{
  "hidden_act": "geglu",
  "moe_layers": [1, 2, 3, 4, 5, 6, 7, 8, 9],
  "routed_scale": 13.9,
  "balance_loss": 0.00939,
  "init_std_router": 0.0313,
  "lr_router": 0.000624,
  "optimizer": "muon_variant",
  "beta1": 0.95
}
Below are experts of layer 3 (counted from 0) of a mixture-of-experts language model. Rows are named router (the router's row for the expert), down (a neuron's output weights, with its number) and show model dimensions 0-191. Each number is 128 + 32 x the weight over its row's rms, rounded and kept within 0 to 255. Numbers have three digits each.
After each expert's rows: a language model's description of what the expert responds to. This comes from a sample of Wikipedia text that the model never trained on.

# expert 57
router:067096124078106086140048111055073133087073076105127102078121148126166168187150153142124130113141142142085155073143101184098150161151108110111145153166139086117139136095161115137123179140169116175108152107144145104098162131159130142155164091091088090082145134159083141119144074155107125122147155134146129108114067161153115120145116140129158106099097136074117137152108172136194179115147109089176140185091123142147121189086121179098097147117097082082070129139107175127161159132082116155112182137148067167149063142164137130180074102109116120143177127125142106158151106185168158051
down1:132147171120148189133129127127167131164112141134066135145184065077143154172069074078109136150123138149157135195175195176079047071090119096181093099169064149106143136141208150166094062143136150113149118165190166143118095154163137173098077135089132077133128091175110143121146162088145178165138122118114158163149119125120118140162079102123124121118160134093135107156175044109132132193078131159135114038145146102172151106132117126122152133153157157137101124123164136140170155122131097147142070142145109114170098179134116143095082133139148125138100120113103161138136149161084112103
down2:055144117103115131189102137130134151164183089119181146115161125169101145146175142100125145143109146095144104174178175164084108151121139087138131133110149084038176059099113194128118167147141161131146133148067052153121097081153159149085106142126128118148147100120095188082120149146162137112150107140158082098127140193124137117168196153102130113142095113134139161100111125139153131115150048105128089117113105106137122122135095114158168098126186143117126121040135127128157101078113068135086114118158107124124105148213119084174138089126171150149101118034104152173157111072137080141
down3:114147177154062204122148108122080176101104135091172144138095152121157133147120151170138159133095149155084129127143105198161115163117069131164119138189167179178085150154089150160129121099112159167087119166156130104078213113130109119140150178097139096127168153143144138157162055189095137163153155084196127176137122103126124157113122107100153087141170159101103150150109105089097132124112150117141143151088117141133148127116104182102147148163161145106162127138149080098073146168115150203100110096065123061116127124127116161066084167124087065166101130150088121124086161149111209128
Description: Role and label nouns

# expert 42
router:086111147070125123112176095087122148093139096104123146074110153083094150107104160177104164123145050154142147137125124174111120116147162106101091160157164101159118161136141149118186173090133097200078162103162135100147124112134079058134118083163084100113156158162084112102135099127069129104133134107154141193131103171102090178171137163108135155078128122105090115158103203144206158094117057095121177189131076119118103108112168135140090105119145131087131145153100123178123100094122160102120133126086086099137089116151176146179092044099136097154145100125154109121133062095116182094
down0:066127142150151148120154116141143129184127124150135149169140100093118098141129155104146109141180127127135137151110070091179128153114131178098170137136131087173092133179101113172093125157226088144132167119113071199122104176172140174152148139159191114091154115063102109126099109081084132100090116135112130188077139096104167142152121181097134089111150148131179171096111131111148117055175111111189119096139147147160176104175123099091192167141146174080147100103106081112131107155137154111095163173105197162164127117054068154135122119143123119084177163125183151161142103106121162109
down1:159131122155177096145191119133153110102124120144166110145107097107093120179114139133178110148145130129157164113116165120161168163183156107107180128119067144152092152185142145133145133150128104155147110131124093076075129158160107132144102115212129135147112185117176089124128120087074102153143119103072111146129125134179141131073160086064137108138131111180155095127111068166069140130173108150121137184085153119145148115088079100176059126096178109116124203100100134065126165135119154128164115106142144088067116057206159140151169057062113120161100145110079112144140089101097146172
down2:162097148124124120090147105156174150131108082084161107083147102157170176135160121135135136175068148185157126065078148103160162139056179156088150091137144129095136124163139095119101115126116133136175127123115114166142142100122150137092128096114098095133136180086173140128095094153111123130167134151155117100103138123161186138127073147140144164148132145133101145050162131187094156111097130103151128139099042154151111196123090121110137203161186159145142091097131136212084136100146136096161169153148103111105132154126136076170122115078120115133038079053203128073142126092144073120
Description: Separators, list fields

# expert 5
router:097096175073098129125173134099144102092086077083093073076126147096107183105128145138112132081146100161153175115072112202135112134111115075096079138167091091100117146146122130113090138095122073160077138106152164094119157166103103150097143140100108142145131169135055152141136124137086124092136155153123195201144111158133129121089128148097144103107092159078082144165143175120187143115149062100123131138169100177000118207144159139128122131086085088155116151138093124154109117139102139126136153126126128124147127132121151132114108066109061128113144108076147166131129075086196161121
down0:096159077165115089115118093122138125110170111075082154189114094119167185165162131143044089143114134109134137100134095136092102129079151117105138086138100096108079146166158139098085127147100149140105076081127160145183122093157162129083083127079107130088108109075146135114167103121164126109169145143088086101148206164164114146119081175114121224085141121117185064135175130141125143171140155131205125093131113133110098109115147110182066176077128139147094196103090101132076124071168135118120139121097105150180126159101148139126139088100100146084120155096129168179097089147123115168
down1:133123110148150117189113038137127073154130188139118121166109130118159098137126143193138177141078123136149195116106144130123104089128147180087116108123148127123095134154149113120082183102097177143113140135181122089197114138160078172144146183132109100091055082151097126142144124125142131131129169120136153145181132124169119120106190130164081178150061145108187166063136142160073149088141127157146119125122120125100135101144071137076137202120136200075120109152162131111106075149140169134145066095079149093200111089133142150136061137106137124099138160109179130126183107158095076112
down2:066092078210164064124123149137149165176130107180098152101133111126084111187128109076139134168113172170086181077172180109136137115128151205075164119170088118158110129114150124208102146157053111152149170082132119120159153148155093165218146082140081131140103149109156059136101174131103159173116135149122189098121113151140139125132183121128137149097137127120167098145095114176064122112116167147154081078148142097121193156158120121114148159189107151172136135127078110124085108146099111129127132133130182143085155134103115179132145123106154189150156130105133142130120103097127079102
Description: Mid-word name syllables

# expert 35
router:076063141091145134190085156092124133094120109152094130118105204068129159165113138131083144059177094134133138070159100151142124134117116097105104154146148090179109191138165152099120143136108074168068133123188174071070134173149087099133090130119113131123126136156089132105212126165074120141160154125174165123170118155163095160159165147091164172083123156074127123137128194162158105127172105119203153145119117168077085119109160120110110131129132084113084122135093111154092108085089111156186135157115145114135131155130168150188137079098100085137188101143118098137124077110163145157
down1:093101185133116157176127073122083141074117151141134117131074135086125111132145099147109183109133173104163126235110186162071176112134088127100096161171135153137075137126139156123092113050156109080137189188138143110093110127126137068180194150094168164120116151109123147096188134100110125156121116124123095131138157105128147172122088138086070166108066167108132076151064088136144137118096159135130113163114113134127121120148107111097094121097109092126155150082147143192129110082120102075142124070115075128074072124133128147125103136134144101078211087117175123120082092120109153087
down2:091121134128131085130135160088117111158121129103080219110107084123160135154122101150122090178120151160097138152084181112107164152058127168094154122056144101147066115133079126073105173110163148097117082131189120168086113115116124138097105101103126119152089123140208121127136209180099149098087092145147112123104162103130094097166116131156130092080229158144158106186150130113140128134123094105046134106114158104075104113174110155212142112128131154116119176143146108112162131116093084156159179067100107110166138098124072145117137124118078103093135116140142153137138123091166130055
down3:196155153123119158156157138158179144192117167123093191095106078104158117139136154125088114109086163142120155131158132143143130095146108134153078145150105087164113128154120107141128178164097159086061102168073128208145128139159164149123122146148131079083116085155143099148136153111137125124191134128160106129092105069088141142104080073123115178102118160133116093093125145127098081126113087179055076136161140142063140163112114167159140203061144113116096165071086134142154075151136105144143134109169162106104113144109127124124123100104105126228124139121164161071201117082184104092
Description: Spaces, newlines, -ak syllables

# expert 51
router:115108113069153116145093116096143147105097087104085081104144129115130170132118127133150133094158110151132190057160108124139210115108124117109110199136145085156152179130151122082125140117122083196054142115162143113099154195102112132114114124087101107091149145170096119146111095149065099130179190174134163157141077190105108166117151097101159165101121111113130154143094161149152120113139115102118162180164081142050093152046173175137093118085140087139122156121111114178126098130124136135095194188121106139124125158198174155183163119091096182138113119107139134119149064158149162161
down1:184078210121117111175138203075126119152106128107191148174130133143115129086129203138147149098100112115120142079140057138148119129158180118125124118143118175153127152040053118066111107125130131160108106143168144120155107148112113110121170143116094169067169077118138144118156130170176170086080145121110177165193114110068096128106149109142126109133155104138148132123153131131140118175105154085113148133190085107104133103093148150127163137181120095070166130110129071084116124118154175101155200119135077101152057124138188139155156138061152102102085151117115136148117146167064127127
down2:162121113066100125179094151130166111154138117080135194127106123158089150131165092110049134225182113107087087105184127139099135131193079093124128107134162125124080146123129139146170092082123089111061147143099073076158121154114161094142102146120164157107164157165090122098113165095165125151143143147088128134182153144106118161078117099110137139132168157146110095126104095124152164089166124052113143086141115126120094141180129039105181104135172081141114128106176131091190120149170150107153133192125191125139141184086132103125122164133114091153188117115113086094122180131181116140
down3:086140172127131097107118112143131096146136154106130114133085088111162115155121132130097174098182168159048110120125142183126124197158105094157125198127118128205100039172039122149122098162103116127107088111095103128136085122150091106157129135141133072093073154117111146146096112115171104101120127091070135140154113159172090172173135127087123150157088107127112106097138149114130145163163086175089145130135124161141120094095124103181107127137130146150129154054125123148109153141086066069127111140156104213105242116101135122177134093086170146159099143080128101164089108131170083134
Description: Consonant pieces in foreign names

# expert 25
router:083104141080097064144084119077100116088132108106107114048083172120157181170132148110099133095183137217072158097136097150121148164148094126120130122143114104134112201107150130163125165099142091168092142087161193092138153157181131110138164116130098118106135115155095141125139082156119125136161188169153162160129106200150110163114189106059122185061112159075080100174107160107169122102148066130191110163071087138115129155061113107113101174114105121104124130132122132144165124090105122146157152158150096092148112132144157175147107060121074128146167115122156101115124081134154140125
down1:129127166154129101112117126121119134130074116122108159159114081145165108114136101153132162177108097205080164129171091142169131150146106088089167136057113121189113136136148190126128212100172095136115104062180110084171089129132144105097106123091120129091096083108126090140149129094174115119151140131121140056122140093101105117077115129193159093143077058129162105066117172127125139148118173137140091101081158110102162112143091143194119117154184089162070087185118124046141193126111124105134139096162137098145118137112099111127196124112128113134151159153055188179155112147133137169
down2:113151066108158110120106081172122167122156132127107117127192131109143128107095110131100149162078130091179166155148132164107121115090086110198112148104124110129106166118149132124118081081158064091162127123168137153112071134112165084106170104160071123088127104110141123123143139139134152071116092127109153122174141105126164119108124118130201094094136176080130062144093162132136116172100133111109161140137084102165119111175106139137074105095119086149109136139122100186167199044136099104070129156106135150205094112095170115182163140153082129088113030099181213139129163134106169112
down3:154179147124143108156125160068108135097130158094096120110121099186140124150121128083185131180143122142137044092143071085109195089147119092099111107119139116119113124126141127129109120073131116162192118087101143149151167117139137164092124152131114145152149147105157132165171110172143116156124149105108197170090142138118174149069112164139101144141182092123093171153096173133105137147166072125123131163143113153143139063144047141180129087153136070145117126024122166117142139077087112151161139107078120140101146069130150125115100089176125109115137172203160097169118041076120194155
Description: Preposition "of"

# expert 19
router:114071137068151111159130146112146150127089115086086069112091152055135137127108163097100143115207134160117140156101132135124138150128100150123123176164127106130133161154162139118095143103088105172047179070170169123100129183206090137143148127087115102116125135199079173116139114159122098127167200182159199142136075204163111148120108124111156154095116137108110164142123159153120121095144098165146119166092096191070074161098147106125117159120100075135091128131147137127143105122113182120135137172169140083132129144147145115160122073097085143179174118151186129163117071194160158127
down0:154119152105175142097144118155101140161089131129072129083115151144144189133101164122135092074174111128197124140080101151102114188103116094136063187176122076123062110159123150159111112093115171125184175111077173132159152178151160151131098113142132134187098135152089129103116142150076076135134083136131111152141129121171096080140138121089146123100113101141114130164195124126130094118178156133142158091126116116151148153162140109112108183073162121067127157093085078177129117151183130134149098136164168149184094109131132154128099105100133063071131190074183084069136118059135189159
down1:138142164218148130119104098170147143101118139133143137170113144124086126186209111129105160096152053130094183105127114174068157101097174164150114093166121123148093181130106153107124114068147117113167140168143104063125138163152035135158146092112075145181108142170120105166111080153137098118106100107123117113109088136102114126127137110122135127144171146134133070146147105085122104091136171112199134119059104153148163098123119126157134095143124139152103100060114128206045135121132095130061133085123131146100120105133111147093115134186134091104120094141171095189159152154066206108
down2:073123124178152091175125101136117110119152120124168131167133135149076134081130101195131181042076112123098142142174117121172149080160191123106071155102125109099125126100069132141125163139107139052129107091087117146076138099088119021132103102148117084131153151128122131149093089112135117123139133164035108145163151116108112118124177114137147107108129119094084117105091149145202121153148099178170137127130097173145147150103152153175140165138100207127177085183179136172106135091122106211147136111124108176154103118149125183179115117107127177104148137124110065162146095142149133098
Description: Plural and possessive s

# expert 24
router:090114153057147091135137109127170144106095102093115094134134160115110123104104140153090134064182082132110141106128121177139134156125147091098093181153164097129128162129157150110162160131121069169117142140175142115101130145126139095151153094102125117123136153174097144145136092079069080101132185162133207149165106177101061164190178124114180149102113114076146159155108149105139119122165104091127138130106103148056110116113189099130126172089090088137159152160147143155139092115102174101180174162178113098161143166133164089142144089021105188170140091156123161119131047172125146078
down0:116192162120107107057124129083206113125090145163134092164102150071148127110111154164152148135093196132177069154190061105119114150125140173122192160114107165127109101157167111127094177123124139123149183066118202079121089124122077156134151124161133156238101162146123126204124096168073075115132110119080150147138137081163096172116112108109172103181122095116090137157118206113140148153107141186154089083120135136096152147155147100129130168167139149153132130145120113116154160145122124166143085149152162083141122125056095132123097107082144130148106163104120141087152158139134156142
down1:123115149118091134131095157123157121137090173136127084163139109170135091154148098100189153107035119099116161143111126177094172135101154085147103134176153121121137096128088107166163126135138106086113167134186124159122163151145138090159155132118120139144061209152147129099140171135114108169118164083130137158151126157091109208122092191157103169092117156126122143090190163118162072168115129137153161135148139089125118065075160152123132082138023139129133108138148163063085092137157171134144121157176148093118112128118167132095140113183121220133109175145067079133156059153095129105
down2:141158111109068114170056097110117132153112155157131084099086119133162153138137107157084140138141138111112128094153188175095078129131127147203126089145083109124116113144084106130065072136169165107147132123177188101126096136137045169121158149047083142149157129115148107167141102196105128141112158050147078090114171125157128145052117128070144149107069176131101083100110151137117144131159128142133107101114127089139135081115151133146095179132152097134127178113149124158084092076142180154117125166201138103103134143135170153121133156152125100196089176138156068149084085130075158159
Description: Name-internal fragments, digits